Weights of a small mixture-of-experts language model, trained from scratch on English Wikipedia: width 160, a shared expert of 64 neurons.
Below are experts of layer 7 (counted from 0) of a mixture-of-experts language model. Rows are named router (the router's row for the expert), gate (a neuron's input weights, with its number), up (a neuron's input weights, with its number), down (a neuron's output weights, with its number) and show model dimensions 0-159. Each number is 200 + 30 x the weight over its row's rms, rounded and kept within 0 to 999.
After each expert's rows: a language model's description of what the expert responds to. This comes from a sample of Wikipedia text that the model never trained on.

# expert 37
router,177,235,149,187,206,215,177,202,144,191,201,212,184,240,175,162,203,167,184,260,160,199,146,142,222,207,148,239,175,182,144,196,208,194,130,193,221,169,242,179,228,176,202,204,230,176,176,224,198,204,247,253,172,177,219,215,221,169,205,250,164,239,213,223,193,165,167,211,260,216,225,201,239,216,122,157,205,203,249,170,259,196,172,178,269,218,192,231,171,192,224,192,200,224,215,241,207,212,194,182,221,132,208,189,192,173,200,263,226,164,179,173,233,212,218,218,179,213,243,214,225,264,219,192,205,216,220,167,191,178,251,204,234,149,234,168,164,184,186,172,146,201,217,216,232,219,228,231,190,226,242,220,185,188,205,189,209,202,213,178
gate44,183,246,259,133,158,221,173,234,192,176,220,187,205,198,263,154,230,189,198,196,216,215,207,233,229,239,177,216,178,203,171,196,162,192,214,203,208,256,250,153,147,189,147,162,167,212,211,176,214,212,245,254,157,178,159,184,195,231,186,173,143,175,172,202,206,180,158,180,252,149,217,205,203,187,187,219,172,208,178,225,234,221,185,127,201,224,124,212,231,202,242,199,213,218,258,248,168,190,164,168,160,180,203,252,199,184,185,181,208,217,234,181,205,194,218,144,174,210,175,207,220,185,212,164,229,213,169,182,178,150,207,178,186,175,188,255,211,223,197,222,164,214,253,200,212,141,219,202,216,236,193,144,193,168,242,170,217,203,169,194
up44,185,204,213,189,160,194,192,222,201,155,211,203,220,232,190,249,218,236,216,215,152,189,220,205,176,233,136,174,188,176,203,162,200,199,151,202,157,171,270,209,214,164,140,132,168,211,164,181,206,189,222,174,199,185,152,130,199,199,187,225,150,191,168,222,195,203,166,190,277,180,224,175,185,202,239,193,222,186,228,241,223,209,189,210,201,193,177,211,225,237,245,131,195,219,222,253,197,204,163,208,185,177,203,280,167,181,191,208,143,207,235,172,173,204,257,200,199,226,238,211,189,219,223,159,227,213,200,209,227,114,190,210,187,197,267,199,211,213,137,203,137,198,169,226,203,204,212,239,229,208,168,246,210,179,188,188,212,164,166,192
down44,220,223,152,196,156,174,158,182,228,211,213,194,208,233,158,147,253,186,210,194,223,224,102,236,190,177,267,186,195,240,221,219,199,182,181,180,224,273,124,212,216,220,179,180,197,239,158,197,162,237,168,177,159,159,180,226,233,180,242,195,194,186,252,196,178,218,243,200,198,128,216,110,226,211,228,213,208,157,213,196,169,167,236,209,167,210,224,163,217,212,174,213,173,188,173,202,203,223,191,228,205,138,182,246,238,204,185,202,239,179,184,243,190,192,226,199,210,208,226,196,223,195,230,194,236,180,203,184,210,190,223,199,133,197,228,153,216,246,182,151,177,234,198,201,209,197,160,184,196,151,206,236,166,232,213,226,175,208,174,182
Date months and prepositions. Month names, in, from and on, and commas or dashes before years and numbers in dates and lists, such as April 1961.

# expert 25
router,198,233,212,240,171,198,191,212,180,214,168,221,237,199,238,216,223,193,217,242,256,212,210,164,206,213,203,196,249,164,129,224,228,213,151,165,264,198,224,208,188,181,160,228,170,184,148,222,226,261,242,230,224,218,214,214,206,180,208,194,210,224,141,230,205,178,210,243,206,189,227,229,224,178,115,212,213,230,204,167,214,213,185,202,190,219,163,199,234,151,249,187,235,186,196,177,228,183,206,181,193,181,158,212,194,194,206,252,209,135,235,202,213,205,239,227,158,148,255,218,255,206,221,213,183,206,201,192,207,150,211,179,192,218,208,197,198,172,255,203,195,185,165,185,214,173,197,171,134,253,207,162,206,213,302,196,199,275,202,195
gate2,209,147,170,225,181,196,185,222,175,206,150,220,225,186,228,203,161,161,161,223,148,220,271,189,179,174,205,208,236,179,134,143,195,187,193,181,237,214,227,184,195,278,192,216,273,186,151,211,198,169,181,160,215,236,209,218,193,205,203,229,158,211,230,197,237,176,208,178,216,175,248,227,216,212,173,121,223,190,195,155,150,169,163,166,197,184,165,216,215,162,233,221,212,145,169,217,211,249,189,217,237,178,171,178,208,233,235,265,206,214,166,199,229,193,212,175,182,167,226,223,220,205,204,228,247,199,224,218,223,190,232,204,222,183,157,182,220,187,205,194,196,157,135,208,177,195,216,176,222,142,183,193,136,158,242,152,190,209,233,220
up2,190,113,246,227,242,175,171,274,211,214,182,204,211,238,198,228,164,213,190,207,184,270,202,239,209,218,163,218,218,235,173,209,164,201,248,222,182,196,221,187,178,240,215,181,254,142,217,133,252,180,151,197,240,225,173,188,200,225,195,227,175,145,221,203,193,205,194,177,179,160,192,196,196,176,214,202,233,191,181,238,169,176,251,223,206,210,174,237,251,222,209,222,245,244,205,219,156,214,187,245,258,211,194,157,214,193,186,166,190,197,159,208,207,215,153,193,217,175,162,167,163,221,136,217,211,218,229,237,194,183,160,213,209,164,217,222,216,233,216,159,188,206,191,207,177,229,217,205,254,215,171,200,169,195,141,113,192,182,213,226
down2,272,232,166,177,218,189,206,167,241,149,168,203,179,193,215,204,244,236,159,172,215,203,221,172,199,237,196,231,210,203,202,173,216,201,212,235,286,171,188,258,184,211,207,181,178,224,195,217,209,232,231,211,196,191,246,144,196,187,184,211,174,193,113,182,220,188,238,199,234,217,213,228,188,149,221,199,246,227,206,163,255,167,158,218,204,194,200,220,216,192,259,223,175,142,193,242,199,205,156,209,278,174,151,165,210,179,215,224,180,188,221,232,220,231,206,230,191,208,156,206,197,261,196,223,178,182,237,219,189,263,163,180,195,254,149,175,212,197,210,208,179,151,188,166,191,247,196,186,214,184,208,180,192,231,272,163,233,210,184,159
Commas and conjunctions. Commas, and, or and ampersands joining list items or splitting thousands in numbers, such as 300,000 or wealth and.

# expert 6
router,220,217,181,167,164,158,189,218,204,250,216,246,195,198,234,206,216,195,256,196,228,216,179,185,187,180,155,223,224,190,216,244,240,145,177,174,231,217,217,131,196,239,270,168,163,198,154,218,236,185,219,222,227,197,173,188,210,141,204,187,154,150,208,199,148,205,220,224,184,209,267,217,187,166,154,198,184,215,241,245,234,243,143,177,206,219,193,186,194,231,205,161,193,173,229,211,138,184,168,191,224,120,208,247,186,203,237,225,215,191,217,152,185,212,236,185,147,224,212,198,244,227,215,194,235,231,200,245,188,204,241,187,202,211,207,168,188,184,226,158,204,215,263,169,257,194,209,170,182,191,217,204,255,170,234,199,204,169,251,176
gate1,196,166,211,238,211,221,197,181,171,248,218,231,222,198,177,219,187,171,172,201,268,238,183,181,218,182,183,209,228,192,175,155,232,201,178,201,211,161,239,120,268,221,225,212,153,194,241,195,225,203,130,172,203,165,183,202,179,157,181,212,154,180,198,194,210,163,214,192,214,133,243,193,182,185,179,205,248,187,195,183,260,185,162,162,166,202,197,223,227,219,232,244,223,185,171,234,214,235,250,166,226,233,139,213,195,172,223,168,220,179,146,159,169,225,200,197,254,223,217,219,218,204,211,230,159,211,198,203,158,202,187,215,202,152,263,211,213,193,262,198,193,177,246,153,159,172,153,203,155,198,218,181,213,166,211,209,198,185,238,131
up1,213,248,222,208,212,188,202,205,207,200,224,257,175,212,186,189,136,186,207,150,209,246,200,220,223,241,142,171,169,159,185,230,167,184,236,231,179,227,200,198,155,182,136,225,203,234,196,218,181,195,186,186,164,133,165,165,253,239,193,203,191,180,205,263,188,240,194,203,171,144,163,168,188,216,186,197,161,213,170,159,208,213,196,209,207,245,217,231,215,228,206,203,168,184,234,108,153,179,224,181,214,211,236,203,266,229,205,225,232,247,215,160,214,162,190,204,207,179,182,220,232,163,232,224,248,174,271,152,140,178,234,211,235,189,193,173,229,245,244,217,205,200,171,197,199,199,195,179,209,191,226,231,198,191,160,141,182,215,162,200
down1,213,166,196,213,185,252,172,173,166,209,209,201,184,197,294,186,168,216,221,228,186,234,263,209,189,218,160,220,218,228,202,195,222,238,242,155,221,242,249,219,163,201,162,188,191,250,195,231,211,196,209,219,185,225,165,207,224,233,202,269,246,157,214,181,201,170,217,219,224,289,158,158,214,182,169,196,169,214,180,214,211,192,241,216,210,140,164,183,213,268,174,233,168,214,173,193,166,238,183,187,246,190,256,192,231,228,212,184,206,173,211,139,208,164,142,272,213,216,194,205,209,202,217,195,186,187,219,197,196,211,158,221,233,188,185,201,193,133,194,194,224,210,189,214,231,187,178,164,195,203,179,179,227,166,194,234,178,121,152,193
Name-final word pieces. Middle and final pieces of personal and place names, often surname endings such as -son, -ić, -ford, -ington, -abad, -ullah.

# expert 20
router,209,224,155,209,244,203,195,223,190,193,176,251,313,174,205,213,218,222,219,177,256,221,200,157,188,232,161,207,200,204,185,233,211,159,195,253,252,228,202,214,226,207,173,198,181,217,222,223,206,185,216,117,234,196,195,189,224,193,168,206,198,228,172,231,169,194,219,199,180,203,260,232,223,203,145,236,262,182,233,236,231,195,145,246,247,219,185,199,141,193,190,111,226,206,195,163,120,193,205,221,232,180,191,215,242,200,229,214,184,224,206,202,210,216,215,216,181,214,213,208,214,247,212,203,198,248,209,205,224,179,207,186,212,129,220,192,138,220,156,142,210,167,188,196,180,203,204,192,193,240,217,190,241,163,239,161,206,213,219,199
gate1,215,236,136,179,200,222,239,228,221,256,200,236,204,186,162,169,218,152,242,206,201,157,170,204,199,246,169,197,187,163,175,242,272,170,210,197,178,183,190,213,199,222,216,241,219,234,221,182,187,179,165,142,181,223,212,166,242,166,192,246,181,191,265,251,189,205,200,170,200,150,232,169,206,222,210,197,201,167,231,231,229,144,212,213,210,159,228,211,209,185,157,238,227,211,151,177,168,213,194,174,200,162,188,194,181,191,173,191,179,211,187,158,166,183,164,206,207,275,228,245,216,133,238,231,176,195,195,168,191,185,182,232,207,211,213,182,181,141,227,192,172,238,125,150,148,224,178,140,184,180,162,203,201,221,189,152,214,225,212,189
up1,165,218,212,196,201,185,195,221,175,263,173,223,195,235,211,158,237,180,208,191,165,212,236,214,183,256,156,138,244,188,181,236,233,226,189,167,216,251,240,196,211,206,181,217,205,223,252,245,209,213,163,214,205,200,177,205,205,195,200,190,153,172,208,255,208,242,257,191,239,179,237,140,163,234,227,163,226,221,199,180,272,241,199,217,174,171,185,202,184,219,175,225,191,216,179,237,191,195,251,196,192,167,204,176,188,236,169,185,200,262,209,219,203,207,162,211,151,187,198,185,230,250,242,230,203,199,177,167,199,180,233,189,196,210,242,208,196,241,202,224,163,173,192,182,164,250,147,158,176,155,176,168,221,143,139,175,222,159,135,251
down1,229,172,176,221,242,212,200,175,174,203,198,177,179,233,230,206,175,184,244,196,190,250,204,161,188,128,219,164,207,181,185,226,236,214,215,223,221,174,179,209,188,219,181,193,192,248,162,203,187,163,193,200,196,238,176,170,191,185,188,202,228,187,157,262,209,158,219,184,209,233,141,177,187,232,226,275,248,166,239,156,228,223,205,222,241,241,171,227,227,239,191,181,241,254,162,215,200,201,169,176,180,198,218,204,194,190,270,171,216,139,217,203,196,177,148,238,188,199,231,148,179,224,149,163,226,180,171,188,138,170,130,178,176,187,173,235,162,234,156,223,201,224,202,220,193,170,184,201,226,212,214,245,234,237,169,191,205,248,150,246
Foreign name endings. Word-final pieces of non-English names and words, often accented or Romance, such as é, ues, illa, ette, is in Régis.

# expert 18
router,223,284,164,187,189,218,205,181,229,232,203,223,237,188,216,183,254,205,191,275,241,223,183,184,170,245,154,207,254,160,216,188,212,225,184,198,225,172,220,173,186,157,185,238,179,196,204,184,180,218,226,198,185,233,193,189,246,170,215,210,197,156,198,250,227,204,205,193,197,251,241,231,185,211,174,234,173,232,203,201,234,191,151,172,219,200,197,206,173,218,181,166,200,188,223,166,205,149,212,172,157,237,215,179,205,251,220,234,138,207,267,156,172,218,248,191,181,146,213,153,239,214,209,142,196,226,179,164,211,217,257,186,216,154,200,196,184,143,255,179,183,183,198,175,248,220,199,184,152,215,217,167,212,229,250,188,222,254,246,234
gate1,219,231,149,195,221,208,187,159,189,182,178,185,219,227,159,193,210,201,155,200,258,207,214,205,232,207,252,201,220,172,197,205,227,203,229,184,230,215,259,172,239,155,232,221,187,169,228,147,208,177,225,151,190,208,240,273,173,210,179,179,169,140,148,255,205,188,169,193,212,192,191,177,206,201,196,187,213,187,188,146,199,264,219,183,216,187,195,230,224,188,179,199,232,191,229,200,202,223,226,194,247,219,149,125,225,189,199,209,210,177,185,233,226,198,221,168,223,178,196,207,206,150,140,152,146,191,234,226,201,301,205,229,168,206,258,245,165,182,223,219,199,207,156,229,165,185,185,184,183,189,218,215,173,205,178,205,199,271,133,183
up1,170,168,184,217,194,162,187,220,202,216,225,261,271,175,207,213,182,190,189,249,175,174,246,192,190,180,242,200,156,279,213,185,147,219,223,249,211,240,173,217,184,207,260,209,247,211,191,192,209,126,212,186,204,199,223,94,175,177,230,231,199,165,210,171,167,186,217,207,164,209,156,216,224,170,177,242,193,162,219,227,223,209,205,168,215,258,185,179,137,222,177,155,194,242,232,188,182,173,211,224,201,201,235,218,221,212,234,214,188,213,176,191,223,189,233,227,217,240,197,229,199,247,207,170,211,192,185,181,202,185,192,220,141,187,137,178,154,173,190,205,199,191,193,231,248,265,200,171,239,247,175,208,246,227,213,241,195,201,191,230
down1,204,245,211,214,173,186,251,216,225,225,243,180,185,190,231,179,200,182,216,255,184,158,199,223,219,196,216,173,189,188,206,186,193,222,129,222,218,248,197,239,193,179,202,247,226,181,208,195,150,211,159,232,135,224,170,236,211,204,200,179,190,240,224,217,224,218,235,175,157,239,157,240,174,178,204,177,257,192,188,174,153,185,199,146,184,177,149,227,219,191,188,208,172,199,156,204,230,195,213,149,161,242,190,246,244,173,211,188,161,157,233,177,163,254,207,141,187,155,202,221,180,242,243,248,226,180,203,126,153,185,247,199,212,202,150,243,197,156,166,227,209,196,206,210,243,225,196,224,132,164,184,202,217,226,172,244,216,212,205,198
Capitals opening table cells. Capital letters at the start of a table cell, list item or quote, often fused with the pipe or dash, such as | S, | M, - Ch.

# expert 49
router,195,257,142,163,194,218,151,188,169,237,198,274,236,217,188,184,166,190,170,233,260,196,182,140,169,160,164,215,248,147,153,223,213,196,156,177,193,162,200,195,146,195,238,229,210,173,107,187,184,214,202,194,214,196,173,231,236,161,198,200,200,237,230,184,225,169,229,192,237,241,189,198,196,201,183,224,206,243,221,221,216,177,173,185,200,202,177,212,216,250,244,204,179,206,223,179,175,188,222,211,210,226,179,161,203,218,223,227,248,197,202,180,190,229,222,227,222,167,193,151,205,248,191,201,186,220,202,194,236,257,207,178,201,157,220,178,156,195,248,166,187,204,199,191,277,183,244,161,156,280,222,236,219,201,249,202,183,236,181,213
gate1,213,259,226,184,196,196,190,224,257,272,162,262,273,212,203,194,205,116,165,239,228,140,218,149,195,208,191,234,208,223,149,198,267,158,174,242,170,175,170,154,182,175,193,206,160,168,164,161,149,197,208,203,204,242,219,221,186,184,194,164,206,232,216,157,170,177,176,227,201,249,215,162,182,146,192,185,215,257,187,219,225,177,178,166,162,202,201,230,222,209,218,209,186,201,239,175,198,218,220,223,150,157,186,207,192,196,206,238,244,183,175,213,235,193,182,245,204,215,224,188,153,248,207,185,239,163,193,191,210,189,204,202,181,172,181,223,234,209,238,212,191,226,167,186,248,189,205,165,192,250,145,209,180,160,188,153,207,232,213,204
up1,260,235,224,190,192,209,194,254,156,275,171,222,233,199,160,163,207,139,154,235,211,221,182,154,188,134,166,209,228,224,165,219,259,251,186,220,184,166,220,244,157,224,188,235,168,180,200,138,207,196,210,217,169,234,205,197,191,203,186,197,223,262,164,156,154,210,191,178,177,224,161,204,174,160,310,182,223,220,190,239,203,192,235,171,199,223,224,190,223,221,203,209,181,222,222,162,215,213,236,205,203,165,232,178,243,204,193,226,193,220,211,243,232,208,189,209,205,220,221,131,166,181,226,199,154,184,168,183,197,234,210,147,177,248,211,217,179,238,247,176,181,214,202,207,246,201,231,190,192,234,181,228,174,197,194,154,199,211,179,213
down1,161,201,198,239,200,224,193,209,182,233,166,220,214,217,205,226,213,161,216,208,232,169,202,189,228,210,263,188,224,232,218,196,199,184,203,175,149,187,221,179,257,185,205,205,155,216,148,161,208,151,218,186,232,188,205,150,153,241,206,192,211,248,226,183,234,161,244,223,208,191,160,146,160,228,228,239,216,221,233,206,155,166,139,128,208,162,253,202,227,224,148,216,143,144,192,194,226,248,260,200,193,198,207,203,189,124,206,200,218,185,201,203,211,206,213,226,176,164,187,256,212,214,141,196,238,191,200,184,209,156,185,172,137,244,212,237,190,212,245,240,217,179,246,158,180,253,181,171,231,194,183,247,179,187,182,200,205,208,202,195
Of and in phrases. Of and in introducing places and institutions, especially University of before a state name, and American or New York.

# expert 62
router,193,205,224,192,211,213,163,183,172,207,171,235,212,240,197,174,168,187,200,199,153,227,166,186,168,208,118,214,205,156,180,227,227,193,195,167,313,219,202,203,220,206,214,208,197,213,190,210,178,188,218,243,200,206,183,212,163,206,169,263,195,226,189,241,185,210,234,209,202,243,193,185,201,217,157,173,180,204,228,187,241,212,218,209,226,170,174,206,153,163,214,116,216,187,261,216,189,145,198,193,217,195,147,198,246,178,254,223,205,241,167,211,234,148,188,229,167,164,217,213,232,199,255,177,194,220,173,210,173,178,216,214,150,193,225,127,201,161,252,199,236,219,199,147,245,178,198,213,157,255,232,240,186,212,217,203,218,198,267,187
gate0,190,160,258,151,143,198,192,217,182,183,152,187,188,171,182,166,214,271,219,197,189,200,222,231,164,160,145,166,181,182,258,180,211,186,181,206,264,169,229,216,161,251,196,175,180,172,183,266,221,184,249,189,246,215,225,192,144,156,219,201,193,265,176,149,201,188,256,214,245,170,198,207,210,190,226,181,196,208,173,237,246,249,158,198,198,182,168,206,220,170,210,167,234,193,236,241,228,225,184,226,206,222,196,216,234,176,205,217,232,186,199,216,182,200,195,209,191,136,184,227,197,226,219,185,210,245,168,239,222,188,224,220,228,209,268,224,214,212,190,225,165,236,221,132,223,175,160,221,172,209,165,258,200,195,177,241,210,173,176,162
up0,180,189,209,200,244,201,202,188,203,189,183,210,199,194,136,184,196,239,123,256,158,269,215,174,184,219,169,136,166,193,226,195,205,163,187,168,218,174,166,224,234,167,235,238,192,195,147,190,142,196,180,218,142,131,214,163,190,253,205,186,146,183,205,256,208,245,200,217,204,195,262,196,161,185,208,166,230,200,194,265,160,204,178,255,237,196,199,179,162,201,214,205,195,189,220,230,184,205,222,162,255,214,202,168,244,176,216,160,235,202,228,206,206,204,228,175,277,240,196,193,220,193,199,245,212,171,234,166,194,171,196,188,149,241,185,216,217,141,179,199,195,216,252,184,202,167,209,176,197,183,169,157,204,184,235,222,204,174,195,167
down0,197,211,205,190,195,264,178,209,238,187,221,188,215,192,165,214,169,233,226,170,206,240,189,244,229,162,194,212,280,180,220,210,234,193,212,202,195,244,187,234,197,257,200,141,198,186,171,277,202,268,230,205,206,200,201,225,131,178,221,256,215,267,198,188,201,227,183,201,194,168,155,197,207,225,190,194,253,237,138,215,199,195,184,226,273,210,195,214,170,200,201,213,164,249,203,190,251,236,212,233,187,221,214,148,228,193,174,217,203,160,165,184,154,199,194,169,187,176,182,163,237,154,221,191,169,187,150,217,208,242,202,190,225,181,205,217,241,221,202,225,205,254,236,148,240,185,203,251,165,210,202,256,167,220,196,151,181,182,242,213
Years and heading plurals. Year-final digits like 017 and 999, time nouns like season, years, days, and plural endings like -ions and -ations in section headings.

# expert 34
router,158,251,178,192,214,203,168,171,172,234,157,247,210,191,190,259,172,187,176,228,209,239,173,187,169,177,193,205,223,151,192,236,163,202,153,198,196,157,220,198,157,179,199,200,173,146,198,210,175,219,223,188,201,184,164,211,164,158,238,181,190,172,176,238,172,215,238,261,226,219,197,249,202,217,184,223,188,193,240,251,186,203,186,194,229,215,192,204,236,192,212,152,199,200,217,151,184,200,239,182,173,168,171,179,194,249,208,277,226,138,252,203,224,182,247,217,172,215,205,200,235,222,229,196,242,259,187,179,255,222,199,161,167,170,229,157,194,175,228,177,256,250,259,200,232,151,221,165,168,268,205,199,202,207,246,220,223,151,191,197
gate1,198,217,179,166,214,205,193,192,158,204,182,159,211,230,190,197,252,222,180,220,186,253,115,152,126,234,170,202,170,195,151,212,247,196,190,196,220,152,279,156,204,246,240,198,224,215,179,246,234,188,176,229,191,181,158,191,247,186,235,233,195,233,178,186,168,225,222,188,199,196,187,236,215,261,239,238,185,185,236,176,239,170,150,204,194,176,139,214,171,152,264,170,222,181,158,168,192,189,165,201,192,188,191,177,226,174,234,206,222,206,214,173,194,171,208,186,205,178,199,221,187,200,184,176,188,238,202,221,180,153,240,187,169,209,241,152,188,176,219,147,207,231,190,196,192,170,210,162,153,168,231,149,247,188,194,222,267,219,214,186
up1,162,150,218,163,193,135,196,163,204,214,185,227,211,229,201,174,148,185,198,108,135,194,205,222,201,160,228,206,192,210,262,172,210,195,191,225,279,209,203,183,250,269,176,223,167,185,236,231,182,230,201,215,253,182,211,208,198,195,178,207,158,192,140,197,188,208,246,218,209,211,147,219,208,174,205,194,166,197,213,199,239,143,203,202,197,205,191,189,216,126,233,259,167,238,202,207,176,202,195,187,184,172,200,251,166,199,248,191,168,253,184,196,213,197,151,181,214,181,169,202,194,160,155,177,236,242,164,202,208,219,200,198,210,199,178,220,185,184,193,215,224,167,232,171,158,193,175,180,223,182,156,237,208,217,125,239,170,197,224,140
down1,222,192,253,202,264,208,191,259,231,190,211,244,187,199,201,160,198,216,259,168,197,225,200,243,189,170,181,234,205,242,227,171,206,233,218,186,164,202,187,212,164,181,209,129,211,224,197,86,197,191,172,243,193,145,205,214,172,191,229,153,227,141,245,153,162,266,195,220,221,177,192,210,124,190,234,164,223,188,198,132,221,191,225,183,174,180,188,189,220,190,192,232,208,227,219,228,186,207,206,185,189,166,194,195,210,180,215,157,146,203,187,181,176,217,199,178,216,197,247,213,227,173,197,178,181,215,182,217,205,242,133,231,209,246,182,224,185,184,167,172,167,162,196,158,179,207,242,221,196,204,196,172,226,169,127,215,167,166,208,177
Nationality and proper-name words. Whole proper nouns, mostly nationality adjectives, places and first names, such as British, French, Byzantine, Sheffield, George.

# expert 15
router,182,223,178,209,183,212,151,158,157,204,174,244,235,169,195,241,165,202,175,196,220,232,208,139,182,200,179,185,200,147,196,219,188,194,196,221,215,241,199,199,182,210,218,168,171,184,168,211,218,189,227,186,195,167,186,209,185,172,230,206,171,170,169,263,158,196,212,224,186,233,240,237,225,198,145,257,194,177,267,208,212,212,186,202,233,207,213,202,154,218,221,151,193,158,261,139,183,183,245,208,158,149,186,180,200,229,238,276,181,178,203,212,215,189,227,208,177,153,212,208,248,247,229,187,216,232,160,162,243,229,214,154,191,167,219,143,176,176,232,176,239,198,232,239,248,199,223,181,179,247,201,205,215,180,295,233,224,173,186,212
gate2,220,253,196,188,201,212,200,159,169,228,240,194,235,224,193,155,234,195,227,185,198,267,193,199,190,187,182,178,175,207,211,173,205,206,207,237,214,172,161,210,252,165,224,240,186,179,105,223,277,168,239,222,164,244,212,216,206,172,183,150,221,184,222,206,179,204,163,190,205,273,249,202,212,215,190,182,221,213,250,174,205,169,218,233,196,225,200,179,182,205,180,112,174,208,219,231,145,198,210,194,222,217,204,158,217,219,235,193,238,244,255,201,240,201,202,185,178,202,234,208,228,148,239,186,242,158,223,220,217,212,251,161,146,194,132,186,197,192,197,214,218,228,199,170,193,194,224,229,160,251,198,164,161,150,207,173,195,221,188,243
up2,207,169,199,195,167,198,212,225,270,190,158,229,206,186,231,168,189,200,192,185,212,186,205,224,215,198,199,243,236,183,144,236,174,222,226,140,197,224,261,188,169,252,219,194,199,230,240,234,128,219,154,182,228,193,236,189,187,173,190,238,195,218,222,191,205,203,221,190,205,204,176,167,168,214,133,216,217,180,163,247,187,224,180,134,235,177,199,231,205,145,226,260,244,220,177,185,204,218,171,224,141,193,183,244,153,209,172,233,181,177,161,211,187,166,211,250,179,208,189,171,213,244,165,247,177,278,173,212,174,174,171,181,229,164,253,189,224,200,184,168,218,189,203,194,184,212,200,189,238,195,181,254,236,204,247,170,224,200,278,178
down2,214,215,159,221,192,231,211,148,236,255,221,190,178,204,250,174,157,220,184,217,183,173,150,188,175,204,207,183,187,179,196,212,200,191,231,173,248,139,213,182,234,199,192,211,217,220,244,219,251,280,176,176,210,207,182,231,204,237,168,249,204,219,168,160,214,235,201,221,177,179,194,197,244,179,211,191,172,168,120,187,216,200,223,189,184,181,189,176,150,214,129,196,217,211,172,178,260,153,176,234,192,177,228,120,187,224,187,127,217,165,197,172,207,219,242,219,187,227,226,212,212,216,228,194,146,146,231,167,185,182,235,174,214,213,240,214,194,200,185,256,236,189,187,248,182,206,171,216,161,214,163,143,163,207,216,157,222,235,174,184
Word-final name endings. Final pieces of proper names, taxa and foreign words, such as -atus, -ensis, -ović, -sson, Singh, and canvas.

# expert 17
router,177,219,178,199,227,201,117,174,122,201,180,284,232,210,190,198,172,195,214,224,195,223,194,160,160,183,176,219,228,155,177,206,214,158,227,172,245,206,222,209,171,199,192,220,196,172,189,207,208,226,235,154,207,155,188,194,194,205,196,192,188,208,187,247,189,192,194,218,178,192,208,190,203,230,118,210,197,227,238,185,248,213,197,201,181,227,211,250,172,189,252,170,209,180,231,200,185,191,251,232,211,197,127,193,200,204,223,278,183,196,202,198,250,181,201,203,195,164,204,193,292,238,227,177,215,220,168,196,205,211,207,156,166,156,216,123,212,135,254,173,225,191,193,187,231,190,210,161,215,218,177,164,183,213,242,222,245,201,258,241
gate4,175,240,169,178,202,164,201,212,218,187,221,276,185,232,207,192,246,207,169,212,205,267,138,191,180,212,215,222,206,185,234,196,177,212,221,223,172,205,219,209,237,212,238,189,238,153,217,183,227,180,182,221,182,214,168,224,212,147,251,245,229,261,215,160,172,177,186,219,238,195,216,223,234,225,228,193,182,201,209,214,247,263,146,259,184,215,172,201,221,188,233,243,220,199,189,200,259,183,229,182,207,191,251,173,250,218,214,192,199,188,210,241,188,151,177,220,211,222,144,249,233,227,189,169,212,187,188,155,214,261,219,212,174,228,209,231,234,180,236,102,216,213,221,182,202,186,212,203,123,251,184,177,201,224,226,233,215,230,229,214
up4,197,188,239,201,226,202,208,231,218,191,227,260,181,215,226,182,210,207,198,185,213,247,187,188,209,237,221,240,158,194,208,197,209,173,253,217,169,188,201,186,229,194,196,204,188,176,153,158,200,182,158,224,159,202,232,193,192,146,205,267,263,240,258,149,158,209,259,190,231,193,204,235,215,229,213,189,209,181,230,269,251,218,194,198,198,266,193,204,192,219,176,292,250,170,195,210,278,226,227,217,197,232,212,215,227,205,200,195,196,190,225,223,204,144,190,208,225,233,190,277,245,172,154,218,216,204,203,163,209,214,237,181,215,247,208,214,231,214,213,144,205,223,211,185,218,225,174,210,119,222,161,195,211,247,233,227,237,209,192,195
down4,207,162,218,207,161,196,149,196,196,227,188,188,203,207,173,219,193,245,174,227,193,196,206,169,186,235,201,200,154,214,178,178,181,207,196,207,127,177,147,208,241,136,210,209,225,215,226,210,211,217,173,242,159,231,199,217,217,178,240,196,253,149,187,214,219,220,237,221,203,190,282,184,160,194,119,167,198,181,193,160,196,173,212,194,195,210,168,238,114,174,167,225,165,195,170,209,220,222,213,252,216,190,186,180,200,168,152,229,208,211,192,258,177,145,195,157,262,222,246,197,191,226,204,279,215,210,218,212,172,239,243,167,201,226,207,182,209,193,186,192,228,223,245,203,218,218,239,172,166,235,187,201,185,171,179,160,150,257,230,155
Year and number endings. Trailing digit groups of years and large numbers after a leading 1 or 2, like 011, 990, 015, plus century after ordinals.